Experts of a small language model: 8 layers, a variant of Adam for the experts.
Below are experts of layer 5 (counted from 0) of a mixture-of-experts language model. Rows are named router (the router's row for the expert), gate (a neuron's input weights, with its number), up (a neuron's input weights, with its number) and show model dimensions 192-383. Each number is 128 + 24 x the weight over its row's rms, rounded and kept within 0 to 255. Numbers have three digits each.
Before each expert's rows: "mostly gets" lists some tokens that are sent to it at least half of the time. This comes from a sample of Wikipedia text that the model never trained on.

# expert 0
mostly gets: " was", " at the", "″N ", " March ", " April ", " became"
router:143122140158140158113127151118146098154116102144112103117135079168118159135122153109158152110171141178142134132136163079148109108100128108096138126152117148097090097090131061115136099165115118131077124111134124134124149108076209118178124100137097176137084130122116106117139143153146148154093160172160123148129080113096137105117165165157163134121175120131115104126130136114158160121122123132139131154160135192122172112135134109115152129146127105140125108158138123109121105138170103125125128109127103139160127147123140130134156134165130132103154174088108149112130077130067133116
gate5:109133106133074126099134158133145136159145141142141108149168083116148090109089103116127153160125168162128132127187147113106130159126139135099142113129132127128130134138108127131127153103136079111087154193122142136133167099102127118098117162156181114130149078133166130098109137139112119117066074138139134132121140166122147113136150104135190125075109133113141140161133129105147139137107178134138134138125143107135181133120114106142089110074119143118114115115120142094126115146106137176116162095131099121095125163135156148112093110115109134153121155098101122135106117168164113107
up5:116118166123117165167115162164181155099149101137099126075152122158128129140142110109098128111138154124134134134148150094119133130132095122106124138136140158145088135144157108146148108148131116124137142088116120143110139129133111108116139130114082180120095162172123140136173136124138156112123109139097103164125111118123124165161103133159101148137180109156124132115104123174177135129142110167125117174157078190121070115138101124180162164156119081081118146188099114153106194125098142112150115144129107154115148138152149126100110152119144148139155117143124137141122111117137127128
gate6:069143101098093127147138129129118125139155110166149126118159099137135149152141141132110111117123122160138124131125143099139128136135123133097114131128113079130152081132136072128096112132151095143124177088113101171121117136064125090130110076114142106102101124125134139121105126147099104130132165149121139124118139095114166132126087122142151155087108087102135080099155126125145134142080094141126137102118107129097143138096105098126137099151133131105091116111158127127113160128169122114136149098104091125120098094153112132141114114095156157117086078118113122150127125144167172169
up6:118112143157143149129151098149127134107119137137146124128105127113134126131150157121121152139126121141157127131145111164177118128140088103121128095106141100128166100143104134097164172124106110111136107111141137096105118100136123109122122101170143092121157176083115106119097125109125151124099174140080143119099135116118148122079094151132109115123093097129147137126123076149117119136159100175134143076108086092135121134176122120120127118107117139129144147071130103128110166110077159097154142111152139129093104156146123062103120135122082147139101132082111149111156163144119132136
gate7:111149114166127084125150133151147106144103120111102155153144114133146089152124127158068148104111123145154171131151131187136134141160090105137102149088132127110152131137125119129102147142103136143126155171137127126108136157108101105109160137145143086118124082146086146138145134100134130183135140158136125147159094147110151091095159147106143106098149112138141134184117115108115136121143151188150143149147143109148120127137128136152184104081136155129121132146134164117138103150171114130145167106104174123142148169138117146098150138106107116124163134113134124142098135150134154145
up7:130110083142120110147153140147103160124073119119141100107131107113120089083147134154107164089128091172134172125118117130108115125115129153146149173112109110173162135122155118182167161132132111138133125149124149106132152119090095124141153162154150141103110107169127143150115144138146132156082146134098140144086096127108136107104112151154138092138127109074132114178144152135112146126103109154167139148127147120118134092149129117155132120117148175118141121118139130124115112110138155080163159136129112141136154104102120172098124119104101099164090146149110110113144124114113122125
gate8:085163174109121101094082128085134149136140119127159115130131085105117113125145109129094114121137129116134115147131161117149162101099113110163127112127101113088106159128159121151142175121139121132153117091143149132179152144098126133156108132156133143152169136126142114141142088136082106165112085116144153129128126085147169135122181076151154145145137115099100091119129097119140108143157119135120121152127114099117125134162134118126149138134119146120094118204169133125136109150132121134144190145114150116133139140152106148130137101099100136156116160114102150099118102139138114130
up8:143128135105139117153129154130148134126101144146131137134121140141201127146122112128128114144156118091179108114111099173103118148148144134131171143135140098164129120102151103147151130102153127169113128160113143141137115117130143146134154159160126145146148107149149137149182090119120111101159123141104090158128133130097143088148146171110114119114131100154166083154153092157153152114121098168146124134074097117124108146130132151093131125101141144156125080107118088128165172135131115122143177094133111079128109118188104122135142127159097125080104096123127163120128105122138125135
gate9:107110128115110095146076133111115158107087142138149153125113141115110108131122123148124113127145156140131122119146102159118123151099133125127143162124148140155146125156113181136128155128109143159149135177173134121168191132120092146096119120090140119100123095148127162126142122163092121137127133111135142107111181130136113139102181063157118101113082111154126104133127086121118171174072108123138142141141117100141107159142115124164069143144128166151135138138099161150128130104110130122124142144126144109115085120149113059100150137155112116167134120130111094121106118137144115155
up9:140113122130140151146099149149132149119118108150102121155131123174129108154150110150144131110130170130135176159148131135114152145092153132134117130109141084174088135113111143135143124152132096099115113114148108110122144120090160098104128146101144165149125106150118120129171133124132079100103106146142114168111142137122157177103145160114169091091126110121109073157097107156151113136090120117111135153117091138149082157146115105127193122136064157157126144137118136123130119156148102154122112144139092131121162119145135138116142124148101093161138157154049101136143145153169099143
gate10:135147146134126114150115121095113118147105141122156143117118101139153132150180085123115124122197146145121126151156124136141143128120135180102130097118137160130134141120120116128135118171149142136104087124174163169136103129104134165086105070175130091139135091108103153080107115135101146121128126162115170128156128119138090108123142189135153142168122162182104138151130108119155142115133149129144130172145157145134174113121121114140131102134154120106087160143099150125150081146153115130142151153121114112142078127126118128112130103123061086144160140122173162114120099142059138160
up10:152127086146122111103151184123185101149184117124160099120131139094088149141139096129117129111146171098060169154148118111110126118115112130167150100143064120115107118114133117160097155116124130113083105129160111076134136118103112126148108116120111121161158137105111127147149080153135118133148118140135078141110130132136138161169107154130126103133122123150111111118126153138153155125157147153146108138157097140202115134137115119132131131134111116154128092169098153102120104093173093111156108107114121131156116096138131131117138125126118095144119145107149118128133135114066146140
gate11:163129166146099107154108186105090127085123117132117153138142156145116140145175143143112134107114173179143144123135136084132163144097122109109096078145094154145180109148155133122103106075151091143162124144156107097132098092113121135087099091136128140132118123139090135174120128104147123097148108128116142125120159157107120116117121136177084107145179090102124136113088107104166130131142145116125110144129103173122099109140189107165115127103128121111130132146086135104125134127134169104146127148144084140101124158141147079085124138105156149135148133142156112154125127132140170118
up11:119115069163140158155068112098115124136112077126125108125142149091170145086110127106134141113124090139153101133148124171136156153143106088155130127181113104134077084143113084167118121152130179086151110129122110125127091123163120146128116149106156128158168143135123134109119112144094167129128153143116096160110132115117128122131127112116109075144094126052126118122160111132111137127140162137120090086139126123090077152133170178135146145138098103099107165122137127172162138137116144105072144124133134136160129095162190088109163148147107179143149155140058159154175119098124171113
gate12:102172109131104145091104143102090153122124108118118139111133129131128127107131102115118127151191124120139129153113118149116175131134178104127113129185179152133123081126137125157142113192141143155121124134127134173123101119186117120137135108142113114159126156100122092109146163095137122110123161133110153094121125114111142116122176142125149141116158074181152079133114101145112106072136103168120154112134098123136147186118116119086147126132121165138106174133139138161098152125112119176134174107146102141093085130134145151123119121131126104086157125178096130133088129123166134113
up12:148074136152127116128107131112110133074096163143145133144087147150129128190125174151130130142127122124092068148113102131138153136130142111113158183167180169134162110122096147097102130109115124137168120114132180098124129110109118164145157108140119146095127118143132055140111192163121122158128152131148170135139096079085148131132179107081129121104132148143142116129058110110117141141132162120134178138137112167170132132145128116155127102125157148089128122098136066121164119166134130150185133116151118122126121150119118131080112081153107124089149147118131102141086146126118124108

# expert 3
mostly gets: ", which", " which", " that", ", he", ", but", " one"
router:118125151173173114131096139117117100152144114135123119155150092181117112115130142137156118141165152144130149113158146133134116141156159094116140161144133103130116103121136161144116144133122113107105159111173122106131150126101112112132119160152158090137144143099095102119139072146175125172130134120145100155126127119122132151129114153138159116144136148111118093084186116095168133127159153156092146121147133107127122168058135079144141147169105134138165110140104156158143149152167163135150121100058119170141161118138120130132098169105150105096094132139155138162110100164116141069
gate5:161116146119121142120101133120178090117122109131112133138115140128135127094094151127146137133137099130118129107174102139139137111153099117134124135149119132118158154133166128106145103144091125104136145148159155072125125136139108145129124117115125091108132093087156159152151139139157112093161102142099093139131178109166150092131123107135115119097120129101140149095175100169182173155124116142121114134125107117125119097130141082140148141129178133082144119158145104100098119146082125085134164134160126125171160128125098139128111128098147114137195130158140156096127148084181118159
up5:136173164121145136136180129122116089178119126097167104140116136163158140188140150067142136130181107180111144082119184126133129123129116151140149159160145138132145164119191135135189166139113118132122070137138130124125109109169126115086152113119148104140138135153157132139147094122137137110089173098114154131117128148120128125128137121142172140119114098138137138120133116107170109122137097142104130120178173150132164141116115099138143108117089131155090131107074142135125121158136131151106163139125120102082106117152109119126140120108118101124123112139152149092134148134151149180
gate6:092107164144126138128146101139125127129130164115135125160126087137089118146157109144105101129145116088101140125136128149118119126131175110133135132133112109129094115102155127109167160141137163131155169118110124091081158099141143103133144114143102168096107135141117146146143134157149121107140187108158087133139098142113180119175123084179124125115158132132121102118125118093113140122120091140158155187091140104116140104151145097157109099098130158144113116140131118137114108117183085150122087146078120099164098067095115113083152108122109098154120121147143099129134131108120129115
up6:122123140131131117161108126144157123125115150118181169162120137122129117131137150164122098160162127109105102119155141110092125117086150093126073098137157140132165140173154134146112145159126122153099145082116107108128157192163134098123140125174127124167134124157134152148168105094117172099134122106089130110133132086133127131152132131128139168122127134137135149097126167088167169084134101136144171139154145114123098126105107141070143176161129087109107116158115079135158152160117173175124121121095142171178106124133142136175140144094154110092164101109134090123121123148148128094
gate7:149150106140083132129139138118104109126098096103147070111174112060138136117115137167132128111164090131134132138130127099147133112112153120112123135118132139123115106123131125136137137152114136147112112106144135091141116143102068127103090114078137128121141094170133169110087138102114108122120125136106146112136152110100136121168140095165161114099134102112155107176122153147198121108085087133160096118150121085135103154099142099160129111193186134132154152159131142117144136160147139181152141109167112121116112193146105138133136132130095144082154162135128116153113142113138140138
up7:123105145160120131141142115116162154094156125100156091091133161118129117110092120163113103126115119109113102146154125156142123173144083094179113126135180142144132162127175118100119148076119150105126129132112191147101107106156107121176088117142158136141146121141133156119129187185130132119163158133127165096135122098118148121092132107128153138131134126169157113172160086131121122155093135102136116129106168124076158112106122118109134118127145147110109171140134122129133105113167131140184149126153115167138139171126166160147104116084129140113142110126151169141122117124150144161
gate8:117145114140134086177144126137142157120119141130116130125160085068094146122120133088111117128153172139132144141097127161157140129125122129129135146098129140137148103097122089097131108112104126137128144077117137166184142110070098097160099140101128150118143151124082141141162117132150136134094162128100117141129151110096176142103120116113137115113121175142144145111104144144132124148144129173127141161112100129129145141141116125154117129158164102123150132125153115192085121132142106113112127115122101154101166130154138134143111131117126128127125107167154155098083076096152143104
up8:078113158090098150153137153190107147117165125109125167092084061120139118121105138112157073163127103083140126147120153108122178144117147120157119117144172137149157119162102106113121121161131135141115150129151145143121140123151068161146146127160121147139119091142132119153138147127153103161167108095131140136143137103159123178098137177144131113127127138169117118105177114133113113150161095130085094125083141099140128160138099145114166143113163131138132123114104109136085127127110115107145137155097170117140172108113134109122128110093147172139118095096102114103117128144149125125
gate9:167152136155143164130130126154146125097158127116125103123177144174111129143124151117140094139107108119090130099133181115141137176135081134101079130131137125123152121140151132145168136145146113068104086123151160134111129158138133104138141131096157143082113129164128142135110098144085093133124169130124123133118129102137171062167127149114174114115206140116124120146079156113121102110096127154112126100151099116109108150114124147117143128080141111133092097138146117149159171150124110103128148115158156120144122130090117089133120109086127119131146115104130160133155160130120104128
up9:104140136131108171128112105130104137131100106105122122105096172092133130161107135131143112141134076091084115141135129163122114094174155125148112098149096151120145136122129127180056111141116116128132157136126115135116139132110138112113167123138111094118108132114144149158109102149142093113130155112131118128107137106140113112117107159178125130153153099158098119146113167083132085166138119136065159147134117094115142097145130129134143145106132185124135107122121141116112102155147144091109141147149189127111122141116129129122149149141152110176114119118146135112105118094144170129
gate10:144126082130146125146127183170114123119137135130142143125135092166133172127149117124129089137159142124130096156132114105128169143169160140112126166128136110144145092151195140111099114101096121077093124145146133170126129165134112132124168162118149142093094115160108082090113103139111150146125113125090143129140124154100156124119113117089141166157144110104136097172143096110147137150095143114138161124133065137139122142138110151152154093104143094144099114132139123119125174101151114098170084111144159114106149152113135099142140146099113142187070118107108149168138140124155168129
up10:135101147137182111113130159118115137164163131110154169125128144134102126090102106160181113107083131085176137096126133113131120137115119137167134156041131073138118145095121104118076103114132139151158061116102147146124111141160107142147128108120107138165109158130136131142127107100149164115101127120088107156141138076118136136154124118125111110135132114117128102143108112161132121135123145135126105134169063157098139139138132158121127100091093111129130104141108141103174147126163157121126139101144142114099126141140139122158109150106096148134139103150119111155117117111136154108
gate11:155119153131141154097110151137158119138183144117125141113145131138086169158147097104141141111146168127124119162142103153161138139148134105155117133136139094148164133140121061122161099122134125122149090184138125164131123142117155077121157109100122157159177138144103101122114114149115147152132087152137106130122118070091121162107137140132169167124136105168132127193159136130127128145140137132150084156139145155105150155142142111114131106088151113125116134100130167141139143167145139106121127131085105120127128131130168158124126093097141115106132130129109147164116078175115123111
up11:063137133114128131148100154138104114095137100141115128121128155095174118131103111141194187145143122108098111181129136126128104154062148111125110164090132135111123098116127084133140116128136130147126147093128155144130149147132076088135134133122146067142138144139129055172104082085149139109147131106168129117151132116111154167138138137128139137097171143097171141139098142129149129176125148148123145150121105124131127093142106125120136114081079111115124121062134137116144144117108154126135128109138152138123105140125133143109104118116081083109123117158156099110077134151168115159
gate12:125153130088108105136153121151120132148131087174136120133105093150137132076172144182144156151161151093130154117116127103113163119126141169146129131109132118112115100085134105109101112115102173160119142120134132111114179158158105089107136096125161096154172097118130139166143149163121144129158116119123117154147127146124126149171119120147133121122111128136178138183109128143132129132135106096115117118131127123144132118148132166170119099136106120138164132082135149095150140149143136120118163068142112100112143133157156168151088094107101149120120112183142111181144111140160098129
up12:119162103116090152109157166177111136119116150144132093110113157126106131126126147141128126158114115073142146116109143155135163144083128137130101127161131095143163108132073082155143109112106143144108142106126169130133181099100130135152163120110134115149110113091130127108079146095091136129168119173139115151106121084103143147111126178095121160136119107107136093131141101125098142140148113143143101151132173112150133123116143195160157088123097109104120129115120119113138131116141148115110144116070103115143196169101149134127114145096103106131117152149087106156107096147130150141

# expert 2
mostly gets: " system", "%) | ", " ==", "\\", " power", "|---|---|---|---|---|"
router:086108109113082132092148105148134134140135160148112127172108110140138130146124056131132087104145124120114141131161116111173133172129116140119126134129177109139130107155133093119107115124135059123106160139117112108140140099089118107113148135118123141088146104150134144069139130155098110122121129128130113166153176110174106155116174116123131159083150113138077085117140149080160147161118117096119145114136149139112134138107115115146125144075169136146085119141142135127107127116121119140145128159103116106119137156112122133114125137155130104150123101134078135134138125130132109100
gate5:099135134147075174116127118112172151132133120181098165142104101146121115108166105103124141130121115147153133115122124162157137118132149124139095141161141103181138125131086095102144115175124167107138117109101143126139134132126134107145098108138126135113088127105122164096143118129121133096139097146077135131105146085152137089158103158100149127120124145125137126117122148156126127177131134172129130124101115118133110146102186161159125093134119116133110076165129087109119158106119144172128184130129127139171131124162132106106108160117113123107090154114150116109154095151133138099
up5:159128122095123148093088117143107115105119081163125119116139111112147139098120115118105127104161113112117115108123134125117099168094120145147109161117095108095113133118111133113117117139084116126159138141086110111097097110142140104127118144123122161090128134096149122149101098159114132068102150121140089113134176127108148070135132132136121147119094126080142138147151080123176117142160148069137165115129095091092160131124145142069157193125172140158139151092137126122174068100118132102163156188157164137111127117103117118118135128124130124125148132181104105108140152131123126114
gate6:141101134145103136107118129126152120151145132111062142146136128116109139120141128143146166104113089138121128161152105116106125127098138099138125083170140164140077112059112115103119123133164133106120131149117137102166185166153117094130145164135130161114152136100117126103055105144151133107138123138134140130089174134150116153141122156147133172130107138107108104128106094104087085145094101128136145145149131088156129124116116114074128181107140120126105141090146086093198137137114130136127146134108090107099153137145156138122119125109129083099101131105157132123126114173136145110
up6:088134127130114157119104094155128140132141158122084120133155046136127110125147121128122114157110118118082153140138181117161120122107143134163129132105085154163079163127157105107140190139108155085120090133145121129116135130154125132107137133125122164146130140137105131135123136149135114111135092151113155153097132123120128088163100145133142198140164121123117133142106117131155117131115136153190134071131154155167111129116123167128163113112126105100110120137177136132131138114148131112106153136163186141134115116140169179129183113117176116149129123123113161117134096123150128103
gate7:157126126165118133131157128063102188091167134172086087118138175143077155175144146107121111119156179157143146139140127117149106097135124094154135144138103165146129129101108104127135142148159129113131110130168106137090119161120128136108067109151110120119154144131133083143102140156149131138163117153132135151120122104131149138095148131065145137130130129109119158125108113157153141112114168127137080124122131110122138138102156139124161122151121103094104144179111105097123090155146133124119123146150143135123168109073124118107141123118127115149133106142154117133151101149167132104
up7:124138128115134141090164137167116146154112145111144148128158127144156149165101136158166103114123142134124093165115164134103117122131086133170135133127159121132163126160135117066083152119114149174165119133104130141126139179125151126124145151185158141112107177125141167118144125124094139138134139098139114109164123096136069186098123104160165166121121115131135132128083161122170110116137141139126160163130150098141120176139137131127130091128106098170122138168133137117129118120126165132138126095120126120125146135073119137125138120145088103141133114130103129115091137123131160070
gate8:131129122122142171129080106118133133096183118142108108143113148142148150127099129127129174129107124141126167108139120110131090150085106077133134128134158104118104143123120117149144113074129140139136128110131128148120080118107154117121102110126120079143103127093127111088116139153096165159154153125107106113155132161137125154078151136109141068088118081125200126115141143113116086105127093131139159112118154084107114178155140141108117146069150150099112132112102090121136129143105111135101141121135110099121136122105095096125137155148112122117101144160109121101127133090170152149
up8:109147154157117148153120129134156140152154123123094115117113117157127138098133154135124180183124151072157065130195123158098133127133107128119099109079155151108174129104138133141149081152130159098170108120071164127136138134138096134129097130150121149129144168129120166137148100153106143190127096130156145128114136129126092112150157133173109146149124131159086128135112130157155137115156143119112129134151101118132115103152095100121138131160090142124116175108097116051152172156077094161148148127098088118135125153074135127128080140126177107152118127142136137104108122150109120126
gate9:130140150139080095093150149119104148105126123130119148179023115146171150131134088104119133098073137169118096130119168115151099139187164137104096151161134128118104142100135140132134139112093144118160153111133121136073158169071129137125085168132130133090105120142103112127120132161105099130125159146145116123136125132131124169130160147106130116119123158150170129154142090145105052165114135097182121128124102140126096142104167109117131117119100128109145137134080135109126138149156132141126149144141138146165160113170099148187115195171107112152151153155106125129146118103124120115
up9:106150125118142140191133128091138082136098120129132135199139100090141144106130126147152136153120072105124162077136096145121122138086143096112153089112133099147108130148136157069088139147110134105140129175116153068144146145107109108121128117126142146125168138116182119129155147124145152141135079134064112118170162140139174141100076136152145150111127098148126159161105118120131119071126138118115159080147139112122141127110110181116154127128141130115101144117166112116134135115121112133132149121112150119119158129173087149175140128141135171096110130107194128141112152119149138113
gate10:123130192128128087075142143128152130153106155066142104162164131154119135110156157084156101123127138126128143088122137075117104104145142146145133144087148122131124136118151121110141127117082150118145128121186176147092105104119153115128114143127123140136096126154177119130132159145110139115129104091138129093130119100131124121150149093121099138147128104156074158114169123118103097141120142128138100126123134162106162103128184149147139131132114132112132123133148131151133126121140153157120154134155130143148116108094076124107103128130107094132116128117122081125122111191101129108
up10:137120102127108161110135129158120134136116137140117150150092098167148139151160142078171079111164082086124140106110139114105157108098099120083171088129087124070107138091113113112163075100142131129113162094139100137131132122146136099099155126135102113142147138106147109181112126117102110123148155108139119131139080161138107103127148120110095158130127121150121120129114114118089133132091156139113168118176174084162110116123134146088106129044113130105113172073095100114120082162107147111105138167125161128107124113118151123117134103132123109144117130119118105131124134148127090073
gate11:114164106101157137165116154104138140137118129136109121120085115139121168149124124115135101122169167079120130065134141146115141085133107103138162146113163133135122102120136152140129146106145108117101135113133112141147142144206133155119116171145135132103102156110117105142151141113115118141154157139117123164120111111139132176097084132093146159109152122117098120153118130130162195066129165137097117151117122168158111139100056142149163138126150060153130140122129121142149176102143142143110148121109102111088153131157147123215125102126132149158150173155127126142128155107159112139
up11:140125115152140141131145099069124135129148081155138151133131090101106119141103142106079126127142133109188111117093162139120109079120127094123110081154102130116150121178137125128125117121148106181094157138132138075159120169125098122109092134144114099072161111126140154165158157131118132126115156145114124106114123127127131134135146144144148107127109144131145118106107170111109089120126139150145164116130104130142135149129127145134110111068097151122117161138131106126140121134108096090114132087159109103139116114140150093106083151173133106123161169117138114075128163111133148158
gate12:107161135186112114119088144118117125104151086113090126151110092108127127101141095110134107136124142106118100108115109139145101132130123134087125113144108088088138117091138125174156147132141115113105135137146117131131165137093098144058126167111110148103114169105089141114105118185120165134185121117148127151084161130139154104150180168128121136152116137127090120093154099138115117145110117161152183161126123118147167150145198121118147156148131167132113122141133099143124133130141098105120134147141169125139130113101158105107094151153137084129144152142167106171107080123131130122
up12:098143152112139112161135123146134164096126131079127123078106138113120081113147152119135149128085131140119144128133106110092113100128144184105087134149126122094137156104119150134140140142155167124123126099133148104154094131107152137117105185107113150148149130148094132142098151121156162125137133122114120128083119139102151130113140117162103126162114091093156144100168124164100079104123074138156147104153114124180153114146167091095136136142139140135105085153135097099132127108109159133075125136126114119148090129127090104088140137138097185120157202122143121130125139120146116144

# expert 1
mostly gets: "–", "š", "| ", " (age ", "ș", "ki"
router:126155111126113145129123138131102142121140090130127111111109135115146121125124079105099102124139141105113160158131094114121128130135092129093116111121114108121099090147161004140125112107131132116071091122104159154145128168164099108100116104140160101118122122124139143162096176117142139093138118137105137126121099141127171118131137149133150137110112138123146092132115133105151140152107210135101143142110088143099167118142090140116117136101143105079089139140120126165126136131141171118134161093090115201137105102124111159098129129097128102127149122097114107119116119151171175119
gate5:130129091138130101133148144122130163108114141156117118168087125129145151141126117190107145091092164138161096115125137103154129167114115076118144140169101154126083159154178130159105119135143109150086159145152126107138103104100112120110132053159120145134110127065125128106140130126116107147130116155156137207135099121088129129140083167174126142099100135107125119115144129112136137136133142138116079089126129123092116144150127146114113147118140122131121117091114124122178160108169086122136136129153132140091153129149103142099103176110196132126121179169132191150135141162171090124
up5:156132147122095141154155141127139143141153117140089141109160135127168097128136100113124157122086121119142133115116076125140103155107110139096114140118125126135141134117091146129143111113104131102117111125119153162141088122114125142133189152095101135129134085108147130099132177140136141131084119124122145098117156161121095136170145073136155117149152137154105153112118122132115139170149113139096129108142139121115174146140148115147140120116116134155132134180118104144125101148205105115121148149120140147106114136112166120128095107156118099117121178162096107115095141127130131155
gate6:157120123135138082102139149104177178094125111118156154157209121128104166096158133139113136135099165118166117136149126148137121152128111129121102104128064169165134105127103130149171135141120167122154138118132088129087123174152105138119143100106165144111139092104129113131075104141156151100123156137095099173066118169145131083156137099171131143143118125136110127120145109121104135161093128115111113065092115126153138178131101153138116142086129147116108112132109156109104121131150136131111134141148105160170118117128143199101122136128166089143117197147123153135156127120140139105
up6:109141082141104159116141146127105072134108120120104084100151100144122081138160142154109135119134205139105130091094120078140131128091148139122090166157134128144114140151105111164122126127135134108112105167136105110162111101117138108114115143127115099146128111121130128111156148147117142110158101112121123154097081123101109125127117143095161119136107157112118103132142131128169099152150133143128125113149093096148177082098127103133112082110141111126135187164116096148130148123084121157128113105137100074142118123131133078137119146091129084133128114138122152124146107138153097161
gate7:113140131191149151123130146159116145143142105153105145143112116162093088090080133145115128101151155146155116118134133120130106113143103107149139206144151109126114163106105121104154118119096113132133147132127115126187107141125147080112106094130151116110155105125108126096115095129131114112163122119108172140192132131121151121154198144130114123119098127117125118123147153105146121156154147109133188139122141137140143163127105124125089156128129141121117113146120128096144103146112103156112160115106123117118129100165102142165105141126125125131128090132110146161147177089165128112
up7:155126129116135141122138135152129141129135100112137115159152143094129131111164123149158127178162094095100143136134139106140157139187109128079093096144123116114113110123163105168097143140147103131127117146145159197098119112121139124097140155163131117126090072147156114126130144132112102132127134105164123167102136131133100123140123144155160154118139148165135121109120077113088167118138172118124126109143140135157148105117130099138121102120099127131095163156097142132111106135149130130103086155087074134095117100064113104126126155119144158145123105118119096140102146157104135152
gate8:114145121144150087107122107149121121123149153109103097131127100125133140181107098144120157167109143168153138145159128135144180132127134123146124138075100154155134084135103145120097137121120140113081108123115137124155108103106130116107152139120108156107093087110130152140171102102136133144177091126150164112131110147121157144098152156129145117098178139143143193115137134112114134103126141122119079130154138128149135145127127123152145156110143173061138117083134133128110128155141110137106099142128180110100143100130140093118090081104140108123121105117162148162173118111113123126
up8:107117139144123148087143136105141144109134121155155140098176129154134108129098096105128151158127123069130154115122155124173109096137130158132124136140075175144124123135091119129127134095133102091140100181128104138107169154130099144142117149129129174185136112134142139131161109139177118123097108097132154134144141132184141131105151115113152164119140113111102167123149127115126137122110138134082092149131115152189092116139089155082147137176082170111105165159161114135121136150142126115139137174124148136111114118148131154138155142132114116160152169131121110135144097133134154128
gate9:133122146141123140138145075148158093146089156085118159115135107100117132125156127099135157123100091111114150153129158171124111091097103110142116142132172122175106117145090145097141103154089090124117118123122141126105147122138119114105157172113119095133148140178112153106137146144111156101097124109137168116149091126098128113124128134082133085127126104069107141124143124096117135145107091158096140088130201090122137128112122156161153124100081123126103114126125118134114152105118152110149154137128084132158133143134193107155135112111170110133118135145109122096146105180156127141
up9:130128164142148150098124127116112075121161132105116118136151146144123132143096155145121102108095117146141140160135109130115172143133088118133123108109125107115095120134091106098140123125163130094155141168131152156090122100127111118143097168116156125149147135129117143064092135149111110087136100172127149118122147137124157114125121141154125148083142121137111099129182144078112105149129138153175144141132129150129136151104168132127134137108135104137092135123133104091159139145161176148142092144077146102122147118123129117139113109161069128149107142185112148132174110144088115113
gate10:117112134115135174122125174109147120161130134141149105142109123116123148135129129150171136146167091113169107124132166120072122126145078156159149120144167142124131132092144138101135137101149136144094150081163143107124112086142114032137095132131143169126141108093145130127108114121089110137077144130119119143162141125127118176170097107096118122154089116162155133121120102153174165112138124116122144156134131103120130147107092115161157155117114164175128088139146154123127169122141078122126095132125101133162129128130108131130137179138137119110131127112151121140169123142156132118
up10:117140144157153098162124115137148097132121117157155096122110118123112164121177127096129130084130109138163141135113110082157121107107136109144117083151090095155124136138101124141149168156112133119187135121118137103102106151143120136184110110128098127087122145140150128122119120093120174105096125121120071108146159137142124138118194151139113111078130154145127159141163086075155144076091086152135114150167097120111158136137111133174113114133176088145112132134150123146148099141088117100136165141113099094101085141163088138137127110115172147127167141170126109125132101154128119112
gate11:152117113070150124086095100134095110139145146122148112085121080149089123148131109130142133146130126178097145116133135123110125139124129139182139165136122116136136093091147124131134137087138089142166138161138104163106117130104149160181136128090144155129143105115107136100122165123150144109096172103155131097086113107126175145140159133154145092092111146103104121129138097093105100098151121114176170131165119119139157141097144108162136158144108144171137105161166139116139112166160095162107129151120110120097105174125147084120123095150119166133155150115120130160135155131149134147
up11:125138122126126089137154140122146135150134137135100090098151177136106091149135134164161128144120128130150196172159129111123103122138136099108066083107160128149123119143163127156149154159123111127108149144120105118133102124124096127176090132188100150121076171124116100135127103160148101130108125123095118121171117094066138134138122156165117146113096104131121139110153164120133136141140154145125121114162079150115135129175151163070118094090171109100105118136150155131154139098116138135143135107120133113086162132167141126120110146115125153129144115108134159123072131118088159108
gate12:111134121190116174147086149100137157115121154135104125125140117143102169155142115129161106119119109137119119077107104099120161126096115108145124104140150114155111149108104165145124099093127100173108158144124104086127116101089102131134070094129153111105116101123169105154102115136147133134153108118115127139154130136108148079151104137157072157106116102135074137138144096106143171105120118112152139146148082118175186167131095173092143115100107109133126127136098125099115128149128139131149163098158109111106100147141110148133148142130109137120147148147110118124113116109135121170
up12:152136110138138170121110132174158125111110132105138141125105095159107109145137172144100137131096114145131133084127089145136135118114147146133143122135114138133125097138132087187133126102138123137143081168099109167122123129124103117102102129153174149134083100146111139110133113131084159143132134130131138132123055141113159160142132162102139155119117115126121129160130090153149094126146100107149142139102138132137152132115130108143087125126118160096180101121144166147131092141100085132090116117157127109123110139148168175090119157128124148096098115123116108124172170112138137178